Weights of a small mixture-of-experts language model, trained from scratch on English Wikipedia: 288M tokens, 8780 steps.
Below are experts of layer 5 (counted from 0) of a mixture-of-experts language model. Rows are named router (the router's row for the expert), gate (a neuron's input weights, with its number), up (a neuron's input weights, with its number), down (a neuron's output weights, with its number) and show model dimensions 0-127. Each number is 128 + 24 x the weight over its row's rms, rounded and kept within 0 to 255. Numbers have three digits each.
After each expert's rows: "comes before" lists some tokens at least twice as common just after its tokens as in all text; "gets" lists some tokens that make up at least twice as much of what it gets as of all text. This comes from a sample of Wikipedia text that the model never trained on. Tokens count by the router's weight.

# expert 127
router:106129104103133133168111118146169151124098129113140154153165143129118067114120150123157085140106145156091137108123152164128127094144095119109123127156159157132142105129157117123125097135112145126126123103108176114159072194081132131131101135145120121118134137128118170116117130215115120112099155129159121087122132095136118142150136090155161150149119131128111127165128151159126130101092
gate2:141152112135163068129159142119135129100186148094166129132095109145100142125111135145089117092108126138128153146120091120079143113150146107159146097137096146164129149087118108180137108112103066113128130102117129178119115103131137171134125144115109116148159125151129154124115094107102142102120123165157164136167117098124140130125096133130078135106165102120091149093138163135130119120138
up2:124154140145116084132147132143154117127154148111154147137116102113090134158143150097087113142116123108143136108134128136132151108148155142163139124151114147156100084114103149198145079149152106129133132113127130121129149110161100148097117131062121139172139108162127160118108121118108105153176068113141120138163147116158125120189136144130088138120165111126095144120103131129136108184089
down2:114137096112095105122146136165152134162141131146113103135102157125115135177100116102130131122157150082122126177142139166147111162138172144144095126120121117113127134165140142137157121119118119062101137131157157158139112082136148138134102150102110133160167160128113147138109159132149087121151107167138103110082100155090132141110161131149081084149160150095142113102150144118124109122174
gate3:155113093103110155130136119155086098139133111121082099077127125138139113138125119108122138120123162100143123200151155099165127153118120124164065079096138120094167136131171124092101174077152134114089144113140136160149160136135127108136138103098146117108100166114133107122134140134115151131130110095148161118138096154127102154146090147125114125092146121144135159134159117122162153126147
up3:139110133166157095137130116113170161104141181085171143145121131109111111125129128155133128106122098141111152060113109163100118109138120155113181150153122103155090127134125100165116079175116131124134127115133123122138106135131132152110113128132110121139143100165136141147136101150113114122093160163113123126145198091115158102110178110101127115153116118116111089102072123127114132133085
down3:146169145107148127157132089147140124157123130113121147174132130137118126122093128146122118086130156133138112112153159117142122131112191143098153136132155165087134154152130147132146133127086120168084149129109151134147155128139165107114125101098131121116083145130121160171154087179111125110106126143122159102121117135156092114132104115162110149129144183161150173147072128140136178165108
gate4:167129123150076092127150125114149146069185136123149097153110121111135104129108117101108122132113159136130097055143086131135150125124119096085149146148149140133130130136077121141109073153114092135114192124153149166136123103145131146124152123127159134111119116114146150154127126152087142135121160148145095121168160093117140145105112117127113171127156123122089120077132113124097133118114
up4:162117174126135091141112106143137178103140128177125144119140087149123098148145131081134132164161114142116128095086134134154148112147125142156105166131151121139129146138098092144127121107110128098157137121148129135162127101198066139091147133141099158121146128102122141123106150146144139166089095162145134128151145132140155140175162179122091148143151153111141083124127135117101144147110
down4:121103164148173121141146133122132106140137131115110095092162109105127121150116139109097120104167120121114140090143143157124128118123107166165132157166094154147100114112120113117113128126138116109139198115129105115138099113130143169149134176105055077137141126139136168101141122098144122119140111157155107157146178138086149120134132119083100106113150098158121111137131079161124092118160
comes before: "-", "|", "\n", "The", "==", "="
gets: "\n", " cont", "D", " age", " focus", " Date"

# expert 114
router:123066094124125154123102107142108169139126170088137177115126156098168090125145090170179124098151088102098139136121081135145150130119165105116132127131114139158128104133153103107114127121168126093144146154150148135125130134095119162101117130161135154168086151141125098134118171138143116132147114139119109129097108110166153111111152099108160121125085135135107126132139174117155141112174
gate2:091116131124156137125124142145074123103142116117113147086108121139116151157092122163111138102127143149131136136123124115094132132109136120176118139070130148143159131124133098146155147087144136138168121122088133127099162099128047091161161153094133124100127145126140107116179117112135120127075145157098128148160118084138152082142125123145135139102144135130160159143104132153098132181165
up2:112127140103133138112143139168105107114121156127140104124150121097160148077134151188099120122162155158157150125148102137133141117137135122078115093127120152158135169171117124118142163143122124122119135153153174074117131069123125124175120088126114154154113102159087156121142154124118124165119146112147172135108104107124184122148123162139117117138145157142095114119153080105090147113137
down2:105119119174110132132124110101142149118144165138112123109126143107147111152135169100116157068059139132119134195107107103132160151130103100096148109130140121158141112129084149140152133106159116095108128146176101153140172140108103098129099110107128140110147141196146120121118144092108131152146084148113122146152105150115133126110144129146115109141125108155136180134160131155116112138180
gate3:155123108116130134132128139121187133152097162126141127153150177105165123085155131157130095121159129121164129135102079132126149123154136091119109103149147132107131148134144175132130170125119118091141125133158156133120119153139112125107137091104124106177111094181134168134129143132139160061114164138161138090109133081152154137112135131125191138157122128104147148116148084086123132116132
up3:089144145099117139130108150181161136128113153071166117111178137096149153132111121143097106112140117165112169138128076118126128111125118111085136146158133137133130161128109175138120075158161161110163143152162150106129081161116147124141135102150126102117120137135133140120106075137119133118177139122144147140085129117117129147117121143171118191157138124115128120109104088117153144094138
down3:147095143081176158134150133117065134122149132116112124141155108144130096145148132148142146172147137097128130080166132095146085128104109157127129143106130142120109128120172155114110132104106113137117130133061148123153119088128181129139134115126093093100104113102108166135165113168126133148134194121137173130154143089126128152127125098094112113106103130117140136119153126081150122146101
gate4:156157117127104125163112092132123118041143121115094121133128082116146133144113089089107154131081124104157130160106095132096106132091102118144068153130138120110156111123112135127136124113143133108165136133111142146127144119120089147108114132131106143117116115123140124143112112159116094107115087134166092148139097076138161143169122140144133099165138183125190124139109142129154102151102
up4:135088127138135137146122109126103133130144123086128169115077135081119106117141094106123137095158113103135078186125103113148139140091116100139143126087124122138153119138132123152142138148169106080145153161127157181111124170160131124157140138092086141164136115197134134110170152151125149107129135152128143094145121101146164127150127164116155128138142138146118152114162122155135084157153
down4:121084089154177099139137158103094138192127167119133153122138147122135125114144147151148132109133141133138129172154155142137190143137146134124105112108114095146117160126163139124122170085150144137117140166146136094160109193147144160127131145076131083110136131140133148079124149108154157161124101113139140140104097177147130149089112113122154126117137133136087138134148128157113100114117
comes before: "\n", " The", " In", " He", " It", " "
gets: "|", ".", "-", "s.", "es.", "The"

# expert 24
router:147118132106161125248177063133130119116112216115163150140128111122223108127117132135123103114128110103133121114139131151095073113124158111132130142116135140152140126149148154138139128144121117147132114125118109157104119152112140144167140097146107119147123114158112134173140127159138128130129139139144091131120118137111140142136126102137139104121138135131131138141143113144136133144106
gate0:118113171164110133160119154150148144115136120118130125140146121157101128115112089148170120102137125160139122125117124147082151137100138122097109196127121145128110138137137129156163137114150129102126175159135139104135152175090136109094110121131113104103123087115122143141137110119109068133104119052081061160133121101144124112156107130120130168148168105120096127136125150135087107132150
up0:114121111108170172096100121112142167106099087101129124166129132133118127111147107151071128134101144095134131115111129121146130144129140125108123114121090161147094127103144108130117156158158142149099108122160144108104122067058118124079110138169117135150182126171129114103118152142126161126078109130111125125118077110138126136142110119114114146165130140137125101155172118122137067119153
down0:159149134132143152118112107129104130134123117102113135131115115145160145108113122126129096141164167147118087170156133123102129127127182146108152155131097117095138139138122099086111151096136181121115113156126129133108144122101098125125133150095113162114091124121075090129192125141115088138143147073098091123178121102162130119085114131158163180129129099137134099130121153170133118087139
gate1:122097137128100136125106101098140148124139148098142157159136152164124091163100093111150129103152145103112125094163147159114109105090145136088070133074184173159146136151158108135095166108141187150100146162147140100123125102151133134140163116124110139146102131097103153115124135113120154131115167116099135154139082155125137124121139141107136092131112167131118159113119144092118143135096
up1:148162114124116139144152148085116135138136101143134132127103097135109115132112142109106140096163145163184160142142090140180114155098094102118129079133093106100128139128097140130118102126121093117094140160124170069161127095151143138150088127147153111133144127096123108142126152142109098109107100122158136065164169139159138148125141097113120129106127133114164140167102112113182152125142
down1:153112097090137099115125094151120146146103153092126071155096156111108176138119149098136097103133157147120093102163132142148087123109145093149115129129164111126113125116142106113089109103122160106133141125072123097131100132127135121111129168135125158107104109130125147088132163117157114098119138137130190089114107108120123102110127147176160097148107148143183118140103128112167098129095
gate2:137100157104126103103134126170138123115136153106133141145142133144088136132108121104133100123134110104107167160119111163133138150123138143149156146143142159121133116104131157116125107168134120162098173124069113130109163161106142165129123124171099128127121120152147156097123120144153082144115091083132125137122095100153126095110141173146101121194124147104085107076095140135115179081129
up2:121069114116088125129124110131133125105129132126132164127131129147134123126118129119146105128130097132131150127112108167100149165090102136128103134126138168135129164140142134132103134164147100140106130165110104147133129158131151115182123111110092135087115176184175172140053110119123129119094153113142149172102136084139094115161102125145129093126114133112116090081147108123071159143124
down2:144138100129075140130127114085153139127144151155145128159139146109116127113103114164169121115156138135172119118138143160117119129131126137139151112095085144156098105144149112134079117113143144135121111113112153157098169141146130122132103128088139142144137166079150133139155127077115139183151134175145118138121159172131090151192132132147163107146124193109119078128139110143144106146104
comes before: " the", " a", " his", " be", " this", " its"
gets: " in", " to", " from", " of", " on", " at"

# expert 61
router:140142124103116092235166070097171130147120180122130136129122124117213135155160136124123117107150138092139100109129134136144092145103145129114124135123116112129129108100102151163152104129109108111120154123122135129128160099105144140118139117154143117123129142100106099161159109144125112098140146155123095132118120133136143155106096080147135105121110117155134152171111147116131166159118
gate0:143129099121111170099120119164098112166170151071084113141118134134114127138078167140128152130153135155115103149112146120115113144206093137113149161116152110120115138145101125121097123123113102139117099113131146121141165137100168134139154146150139163147142112091085122131153119118137115179145120145133150177097149109158095124110125111134150102125115084108101174134146171114110111132091
up0:163129164140160157170108133169120147093136091111124123175154102134137133138117108120125117135076152118114149151140119180065108092146170157147131096143121114148108150133134149136176152147122108146121160145121115130085110152181137150128094119176115140120128115142097092148131115153118111123109151141092130114108120127148201139142085137099103122133094107112120129147118117143101132117167
down0:149097113126131129180141162135136110105139126152113136145097086161121144155120115105127152168136128161104075070146169142143149110139126148110139153183159159106117131133117159130144130146114126158096147146089094127153143097097143150128098154135154148170113061143099118116124122122098098132102131146124127156140147111157091121134143112167089116107154103183156113153113123141153119151143
gate1:122158114181088113187132108092133162179123118151121131088178074123157137165130087101131140093151126100113107099131139154148158131107143131119147137146152173150084129115143153108132109135096132128096146119183156124123149133104148117110121117122109122138126167097129129129109179127145104132124159131137122149119088167150129157125143112161157116132111106132174123148128188118129148117142
up1:154139119078129146095152148133117106103116148095153123154119155121084121138127140112136139136087150129165152137110107140093078101143114161111127082144138136161144156123120126121140158129171149157139105123133080068100109134156069148122137138154167105105136148168146114159125114135114144176130120123161166113102165155165149124133126109097138139167141157127150120115132133156082089104136
down1:072103114115099128089113120154122099090146096153127113122142148150107141123084150126130147143126143171131157132151120147106090126132127129143119114147117117144126163117128066104137137124150147120156115152089120097068143171135118154131122119126162146116099110119112142223143128167125157127146150133117152140159101090119100074117122142105145144109113103157156104090117118134098107145110
gate2:152106144137127150138097110119103130144082182097142116104123092099096150162144113117137141122127103173160182108129105105156109132161162074120129128125167113122116136140170100127072118082138133135133142150131161132154124155165117110107117137115150143123120085169109111163140117100114173146154122130103147145105091118120093118113120089117121110126076132107126120105177154106126089121118
up2:095086132132129131094135124137100111119108111145110144100149104132129092138108128160119101112143044158128135137128110157137111091119076149112100108119137156143148142144077129095113154130129165155143145101101150089129106109128138135127149131115108143146152165100124135114130140120124130151144099089042112118124142181179127154120152152101103152135131145138154107124086149162159108116128
down2:079127124109140134168131130153187103115130180124165176117087129122169098131112086148175145127131150037108104112104151148128174165120110138120124147119146121149085138140114121147151148129128081122073117106102121125120099133090142117101146124130107099121132143123163134096137094115154129121146140117132155123139173145158111122127106127118135110101125119109123171129139115136137129135174
comes before: " the", " a", " his", " he", " her", " it"
gets: " of", " that", " with", " from", " after", " by"

# expert 45
router:132142112141151154209127061138115166101153154123119176149125155147191119118129145149125090148095125139166117100148135160126087109110140149090092138112109133125105103122108131168100147141139127134138158172121082143122124140132179157143120051137103099126108125132138095135128144159105135145130126098107106084139124115109137155121130116137101131128129107137143120132143124167131130142108
gate0:175131097141175138109152118116132116107153097181117125083104129126120126080096141158103119150107151173146113135109159155150121158087113137137119118156131176129157118144082148111146121146117109151082122106185156149112115144114135156162122148149193153107155182128123128137174102141124192125126131124118124118113131137110150116124132133119127091116114113102103111147100121116093121157122
up0:121105078123124102111142125108126052159158140116142150131124124118114139119094179124078129129147130188116128121124139143126135124184092130117109086155138174110145165155100123162101086085098135106095135097161141124156176090125089071165110145131160107106118120142140119125126121125105132117125098117116131123130131128138113119136153098169086119132136161119138148109113109135126099147107
down0:148168135132120127162115144147125156132124131151138141134175135137154148132128098114122103146111182133133113153115109172108128142141116097126159110117117121116091111102125109172128152137158078113110092112131110136094159119137136082125108103118133059145168098140097111103130149104106101150121160114159104137132162139081131159146110121090112170142174138143125135141147146140061150087164
gate1:111090113153122140142147138116091159116123129091147138154107133122095155131161125196158099158125125098135146130136099100088174109170116120096124132138154126129189167099144116144129149119125158108124112183120166159132103148139116129126125107141112124161149077130100129113155138134143144127138139160200134153106115163077121150124135099133126100116138143101157159161108127152107136151105
up1:154113139093112165108149142118117113097099161099137110082155131137151108111135088160138129091102120182133149099146156132118109110133150088114139135098122128120100107127114076129101107078123129121114099129183155120115124106139148157110116153090132121130139138073127136133163144149096179117148135153115163129109085100139127167127117114131178116121172109099120131196121139133132127106153
down1:146100087101107136112148099129116126096156076114099088160154137152115155143096121094145135161128146083097138127167159112129128117128124127133131120126084081095120118131147116111129114103161152129129165161113109118151138141107119135146118127105137140119145097118105115151124150147144080137130147138154157182140122112106170127114179160111079146144107167149143140112131136165086149062094
gate2:109124132109095127083106125128144168151128098140099132129120095166163126115118094077132110140120122103105133109170113091144101126093094161126120140102120127115107135104113125108145144151133112141115086115144143101093171164083097117151159129152119141138118167130105105149122128104141147156136109146193104137138133083106122096165149136117135174118136144102136134139193128197158132129131
up2:099132132112130083110110132118157145143135162138146140145145108153113109148110160122139136135154106141107155152098106124089115123155121120122163134109125169176125155166077131170128101130109144109172122078151135107146135160091127170123147134172102116098114162137133095130145112134144151099127121109148135144066133129129116102147173104115165056152130115103101161136093125124153120091101
down2:114120098174087102147124092083124099164143115107133127100130137120123154100077089109182146135120111138115125150159117131133150131136091163139103151122141122100120110096140133076109141130165183158158140122118142141119121152131125149117106141144106164154142131098133167168123134131118141133123149163117096123116125099174084147174113166140201119108097144143115131116126136147166158132140
comes before: " the", " a", " his", " this", " its", " their"
gets: " of", " in", " at", " for", " from", " on"

# expert 92
router:124114131143129106136127098114112119146128151123149115151131137120232089126158132137121112127107119153156134121135134144145139172146137157121135159135123140123115122109117128097128134099154121116121101132153123123182103119149127138115103074118184126089169096153156171141149113139115162149144086107106147088135119152076106133164121108099149099115114067141125129101135167136093122133089
gate0:137101110151139085138135142121105107152098110121121131162136102111163114132134144125176114173177135140110162132102090094128121140078135123163091089134121092108146150179164137145115116113111138125146104139127144143108155129113160121166149123092118111166136115163182129121116146157134163159129132091148124148078159148122136151152120168152141176100158123102126131140130131149098174151158
up0:110148158129123091144090152133149107133137126170122141111111116181175074128173137105140124125133148171096095142153112161129161140114121128118117088105131113149134088106130107104108122094121100098149140127148112140150104115121146141116111169122107164076149102126127132104112123141106135127120171116111097152118134124138134131123101162098149148151111088134148081106171134157147072097069
down0:132122123115094095067151139151086176108123150153110098131110154134124127143116151129089131148133133105135105140110128142100093092090117147147121090115095119089134104146110170142152119122143154158131106141150150144089169143127156173132151100135194128161140133161131115155115138169130109148113087160102140163158123120127106082097160121157124131135098095148169124112115123115086114136120
gate1:169118123105130155139112140131110130151145110073122153125102112122127107183134100105123091166133131114121119103062129159114151134092121113146122080175099136127159115154103152159134139126156090150138121121118135127128179133109084095188174154132168125166108108094131137118130189099116134130120155123129141154091105099143137126124108122123129161123123125135175163126150117125111149096129
up1:133132136149066094148099146139147131120156141136147139126090140112159110122172099115109110142141128125149113143152122090114140120110107120113141135111177148134146099152092098073098139116104150125211136125130143131117128144107107176121137135137132138115141104105116133127114120102129163138115131154174101136145134117150160144130138165154145177144049155156142128096148155132170125081131
down1:144165118109096137114136104152105097112136160117133125095080162106164109109138105120099093159146082081133124149133140148097154106121131133088104104137113140127125127172113088178144123119144140080129103138148139113103147109152127139145131155106173159162144112142118099117153144104098138142124066161156158137093174100140133153112111107136144109122119138110117146108164110070102101124133
gate2:137107144090150114188112148120147089091125132094114101129122160136144158122130139149141100137102084143160106141162127116122092153114113102094137102124106143119122166092155119170140181115119152142107152122081119133125076105152142132103115145137145141116118161142147140156114110144157136172110155121084163067095120105090161137128128109143121103141151114151131130113162150142147118157078
up2:154134133109109112137105171126130178105142118077102097139127129143131149124129124129128120119190100123132160128133114103180098108099128149155100155097095114152138124143177115143138122117111064155170116162114102141129127141119118110143127198106094149195119137127181106140101121143156155109109151153142120120125173118135099110141120134140145181103131159156125156104123131128129128114131
down2:147139123167132100114128119159141160096094095130100083126117153127135143135147137140110137086134146131115083112134123115132140147099120120104066127092127117131138149118175114119118122158131093160111127095136166197162148149109127128128185084115142088093101146091128080128162105120186140130082141081147126120136115150120124114150169124132095130138158143129134116133135144122128173135121
comes before: "\n", "-", " ", "|", " -", " The"
gets: " |", "\n", " in", " ", ").", ":"

# expert 75
router:122113106107126140139087126122101155131112177131132167146109161110102117122142107132179157064160102114060140123138126105154111169123148112166158122127110136074105103125191127151107109144115135078128143129142162138157109101110127153126145127123118100120138126144114100127118167193143141142129133145102133138096129125183116127117127091089148141157127153094104117137128153135138130152101
gate0:138132110071112156164130152158136094127159140111150104137070155107119138142099133130116096138150115099141130134161135143142096100131143091139156088089143145114121151122135134112123121100131075150142151101123153142130121122180101126085132154116139127137132124100097149132186137154143138146156122154105129175136104074144111153093163120134125166140125101108140158085132112145103070134091
up0:155170203141120116139137112141136117139124098104171095095153103128128141178130156125106124129134173146128131109119146130161123100138150147131086148141132153151057143107113095104150114133092149128136138136102141146097091158124109094149096151121127162115139149136144135112124145084115116144118098136133098121155107125133111148147098163178085139094103122111149136091147097119133122097183
down0:117142154173137114151184102146135097098109062137122092122116132111109137146127149165099104142130163113158134138104114176149102117125085100189169106119107136113128170141154108135141082128129109131136135103107116121103142100169089105131138112089122147129152124118134129120158118115140136115161106138138147133099141098109178094083123089133157111129106123152096110118157140163162097140122
gate1:132108129110142169147129147103104130130118114118153153147148122115143166147176120145116146096122108107126108085159138069138105113082096108121133116120124147141146119077133111132144089189136149133153173173129117097103139162076108168131135115126094132134186135180106140115142160157142122154139141130097126156129079145184147163116146108130108127151149138135127139153119112137156139106124
up1:134081126119161148114133141093131121135160124174127157105166124137114139139111130115128160090085141154132136121139172139113168127116148101095148140118079093170109088119120121119139128138164110144083127132116161098116158105150080110114132076075122152089145148168128149097139104082118129143140108101092111106125062138132144122108127107133087118120127147127111112142112130152149170140109
down1:150125207133148116183129134151099102107129112131108064109115086154139165138171096099103102146109149115138115090145140108127136164142116146129104140126127133140146122141091145112110139146086124103149156119140159156149129103172075101134183142151126130108083132101102125141117129151084123125139115137170128088106095142136124147128178127134114129110147124134145153132155154109139116099158
gate2:091160159091143123099139116145122110139109111165120126152138091106118129114135087088103108131093113197123094148103142146139174110119133157130107151101116150094145153158116151137134120127162133143127132089132149121113155081122092101113088117121115137120182122152106146133114120133123120109155119131106164114135068101146149081189125114120124127132131169152143165118088095132157158114116
up2:166114139098124125153135095151142157147091155099140110121136129138114131129112146163112169146148100082123134120161140127140117169138107146113161180115119150118141173119127101158130166095077153131140129130106141163116127136114097165104131111140060123158128110108123088141169093116148082177104105113094158145191121133116123158158121131118129122116152151149127144085123137125143139146163
down2:141162151099146147153123153113084122143122145113154113095163079150101103169092121112173110112172069137101162145142151119124140131165148075152135145128155137117112186145141131116111115106133115089100131126126156127152108104114120139076135085142120120115137099143124113141152132132105133140138094156110104132127148138169117139158131084095178113114091149103124107163130136090110127152156
comes before: "\n", " The", " He", " In", " It", " This"
gets: ".", "s.", "\n", "es.", ").", "==="

# expert 5
router:102102139158134144123151157123104146139111085103130111119162104065138090107137135101149105148131118162110130150156124140148176101158099142116097126140144140118148148147176140095096136153121124102135092066139183124149090133121105137109139081101151102140112127141136123119087154141163159151144107144123152105162122150141105138108151146161150138130110077154101112142144138172102129124091
gate2:119131142096118144122132096110112170113128083162111130171160158125095109143084120087110119179118127145130077120167141135146121093107146152137146127140151133129143085135106145123158111164133172154118195153126101123122158117100146161120119158094124082141104153107098128135127145150124115119139111132105120131129137140162181111157144163119096146079124149145151169103108143170126151139143
up2:142124130123094127132143160130134095139129133129122131129132087130125111125159129109147126174127141145151136126153165119136126149110139176102147163164129125121140115146118155117123150134097166136079130146148094101162104113093109152128127123123182119097147137130156147128121187103154173151193092103106144120149179144099113161138067130151096130169141119084107082134151152159109120112124
down2:114082149124108107169129100137144079170062150112160113095113129119131113101156112124114106138120110104097133099135146156140164111092083191107149098123129121132092104125137119143117099090125120133153140122143125108169126101102118129130115151126112142121135127156122118118157178114181154106115120086131113131159139106119132139127095141150092176101135124138154071136121124167105175123130
gate3:155128095076130163152123118159146098125161124159127143140125122115160112150136131092096116134147155096095160157096156104140139127135076131120134088127090087137192120077144121129126140140137127130152113114107104132138143121122155108169152129120130105135159156117154086105131091143110131106161176142108106123128102150134136144123139111120121114119121092149099180127079124082149192120123
up3:109086166125123157130122118147115063154107143171118124158119137135150118164126149121132136134077121127125121146121126112125127119166142191151130134135130152103105110123104124113151170152151148151148149128173146119150150126135142118142134139134092154110097159109129082143117103143126124127170104122150129167145138123117091138169049154159067141147149147094166127148119130145132155081120
down3:119164137111107127116117143101115149157130145113174104136150134129141143123149143097114131112133179106100127146114155130135104113123154090143083117123108127090074130146097141101100123126134130141106154136128134158083131136162100132093076095114123143125174121126178096112150082143138110101130103133118143147195154127105146097138125158145171158098116122150119079113096182138121141144163
gate4:154123160122163138120133151144116129102117126152108123104096111157122094140117094153143173198094130131156153112128115123139098118132150095126147161114095110105110087086072168128125146081115168134119147136108129111133124124112112136127101144117137171145140113110182131140146167152104097127130116117136096080142132115145135154163109112178140119106141150161134146164177133093157102128159
up4:127106139166126133145135122109089070124104172141144138175094136145162125158168104116124112124144129137153152172096122168095138147092146109127100106157115146149138101134108093106125129174117085132158158119149126146124139113137071101111136134125147118134134104122150105181114113135103142114101109104151132181100098153105121162158149150163121150141077175140107111139126115146123091110138
down4:098147089151169135129159129122117126142128175109073140128112116159128123155116067096112116112115133115113148166098090150078137095135131106170132150167116127181114112135134134126111123141110131117110121099189143098144134123139096137123097087111117143127133120086129145127082112135126135100119142139114114137116149180152108117120153122110100091093155144117172124091122138093152104185144
comes before: "-", "|", "\n", "=", " -", "The"
gets: "\n", "S", "\"", ".", "\n ", "$"

# expert 100
router:143092105095098091214150104148075125080136177156141142131153156119139159131096137164135108183168119133107114132120164149148124123119136126157111132133084082139145136112145144101117121138081154161116137105126070121128110143108096159074113127132109083097130132145153134135163108155129158158118134128103164149116110131101138158136121127152144143139113115145133139131125137121140127120139
gate0:110124118110102114123134171148123114106194090135139123124159133150108160150151121168109141166124168122134141138097138145174126128122152127113101114129145086136143111097122111075121112124156114140135139157106117125177092113123135114149139155134114062120098116150189121124124090107083099156141099183102133115107097100132176126107123102164117122129139090116141122102111111098136101112108
up0:139147129131180133076116108097142085130103145098111130125120158097160145121103163100151131121112141179100162117133140109120131145141127124153183104097148114119129138151131108093132117118106121124138148132139146138103130134133107162160169121131175115111138206120089126138086144152187142119113147119141127188135140124127108114119109169121089144108091130135098097139121140090120106157169
down0:130128184127120188091134159137159138149109134149138116162129110132121134144143133087122131076147093112136137089140136108120100133108096123111123125111115167107150178152130110133171142142111117138109132155146177121135197157137127125145118119120128135158128113085068083159116148129154128077155121140135140147153177080153108146119098152116131095097118131160141131118154151132128111141098
gate1:108109122105146160119131140131137134122126145083153079108137130149144142104119166159151158121146107134102126132127117088114133109119127121154105114123111106085114116132157119165131108129110122171122125135114138138092143139133135111148138113148101121187126103087087107135125137116128113129092068159147127145101104123142096088081130152167108110101152111101086153086165082121175158095071
up1:130142134133146185160110115144127097160068143133168105137123133115110123102117117132109122158139177120124132107151105148131151098107126133139089083126117146134089119089174096158123124094141150127142093105119112106153132145145107129150105127159090123109109148129096132152078085132111129116118131119150154196119110154146124152113157108136153108107158165150145110162175118174137167139108
down1:128084136123117123140132130126112143150101160113154202125123169128140144168138125142120146104120149126125122132148120138156187091086125088120088115153105089166134107133115153133105160130127111123160124108136152125130159160117081154116093127132136124084177161119092142077144128126114131150126082136105091141160133175164158168142111108149118132097114175135140116109146159120139128122108
gate2:114125142142136114088124127071143173146144158101116121118143133099128133139140171152078120156126125146155145117141140125077170165120105170099141089102114110126112118096137138089179108099136122087113132169125136136156144139136167137132119119165100118119117124143132136163099088126121134104136171076137140130106166068108118134150112119135153178113170131147119131138140152081138133144161
up2:087095121099076081159109084082089118125191151109128152074115119148120119143125151157125103168138136121098127111082139126095146169142115128123159114135122119152111113094121146113137094136124109108158124141129108122148138143089171137125107137136166126129095137137096125144152074104094140118106146110125097115139162093117139143142120116126123133167123125084153131168089164139155128120102
down2:121128098120158136125150177130124158096166118139139082151146123109171142117090106097141125133133157128135098182102107146119103171113132150167138188141155157151117117140197141100123119114138119102116126123136121132138085134156148179101136110116138118153098150127118135117124162142139169115148120092080091128154132141147134166112113118164132140134082149149096093154116111124116116176121
comes before: " by", " to", " the", " in", " a", " on"
gets: "ing", "ed", "ated", "ating", "en", "ate"

# expert 65
router:108124121180124112139140131106126141118118121168095147147127149133145086122152148132136103113128119178118178133161143188122137102099128120145169132146125133103120146101129127141213165115139124097125137136141149144147095150115139153127099153145170136114161124144141101132096111185174153139148096081111124115126160130084119125144088122125151142149132136097150122152158181117137107148098
gate2:104115117145162137096123126145166159101120147162111121130087108114099188128103122118104133142109118119121081088127115081127107162137136116124140148148155141097138115142135064142096136098133156151086136112091133147140128088136131104132153138139121109154145151153151117109114141094129178129077177116102131120128143151157145092103162143147112107084127097109105130100083105100159157149133
up2:117097118131134137162159139131172125065116151156155150175117106112140116172150142135141120105146108145135135107132141111101123112104130096134131091124140116119130153141144133116118090087156175131118105164126157142150156066137121120123149149114119093119154140119118125084085132152150086119161164103098161098132136128094150127119174142133172172145134115141137157179129127177119154162130
down2:098139110116140123116076131109195112144085092144100125076118121104104124098115140123134119174113111138101146189125121120153101121124148129087102109133158109120127074101106125108139125117138116110145140115096148111170135096125148127152144101138139120084144147105146135145132110137093124126101108176131120154140155109141176129095164146147067130157071120131134121108166135138114118148161
gate3:155146133111145152135147100132140109131106127116141100120160098120163145087111153113148152137166118091128143101154143107126093117130153116113091111140151103076135158123095108119090156071167114123100071135124111114126135112134115127147113127124119139143098169172124131115132151087134110096112146141077121133134140083120158090107161161145094137136106104187157161143109084154099144121140
up3:190114100127062110112129117126129155144142111137146140155135103128114123088144101086171124135127096147095158101087138132112138112136154117130099120141127120157132132110120097116108114107152110135173173125129114115128174153127115116101146109116094138144110095102135140148145125185134147138122108063183172139138131106143141106118151128078090120135110119110126116065129117129139152127173
down3:126160134151109106136117112091068114160108150157117147142155106106115116109130131155136111161112094121141116107142097164124137143127119131173121151112108185147150116140168134110133138139086130154087137157154143117150108141090098137088104143122096138097153064122119138119136128130153132171097103142136099119091149109132114084113139167101125112075126100103123141161121089099153172137106
gate4:096133120122163136134185128120120097091116137126138126091138126133131173126123109139133150121132111113117120114105123092134121107167133091134101058128105096146130115134140102096099110150134117131153128116101082178124158133170116103110143128153116124157118092138089088137128105138140189089064150176094126184097117104116129140143128128121134127093166155113095131134123095130146138152126
up4:089103118117110146130150120145121109116162120136138132112098147126106126127105130116138105186154149117142109176086106152117143100151119142148097095120131148105166112116122111152104124131143120126176139123121079145106143117188137088099136106163143137161121108087099118137156138129128148096079122167090120195163100108135137156154119150121101120125140154097093159114090142097127129147173
down4:137084123134152137175102150191125099105142129107142141091098095154122133149145089104118106156119111125136142156177122145129143127136156129155117169151157128141101152126095145124146141111131158152100093081123110108118071119141099130096161133111129143122139171111180120100147118091142099113116166098170098114099137138123126152131120151145138153096120153110126147123124098111148112147061
comes before: "|", "\n", "-", "===", "The", "=="
gets: "\n", "===", "==", " G", " P", "ag"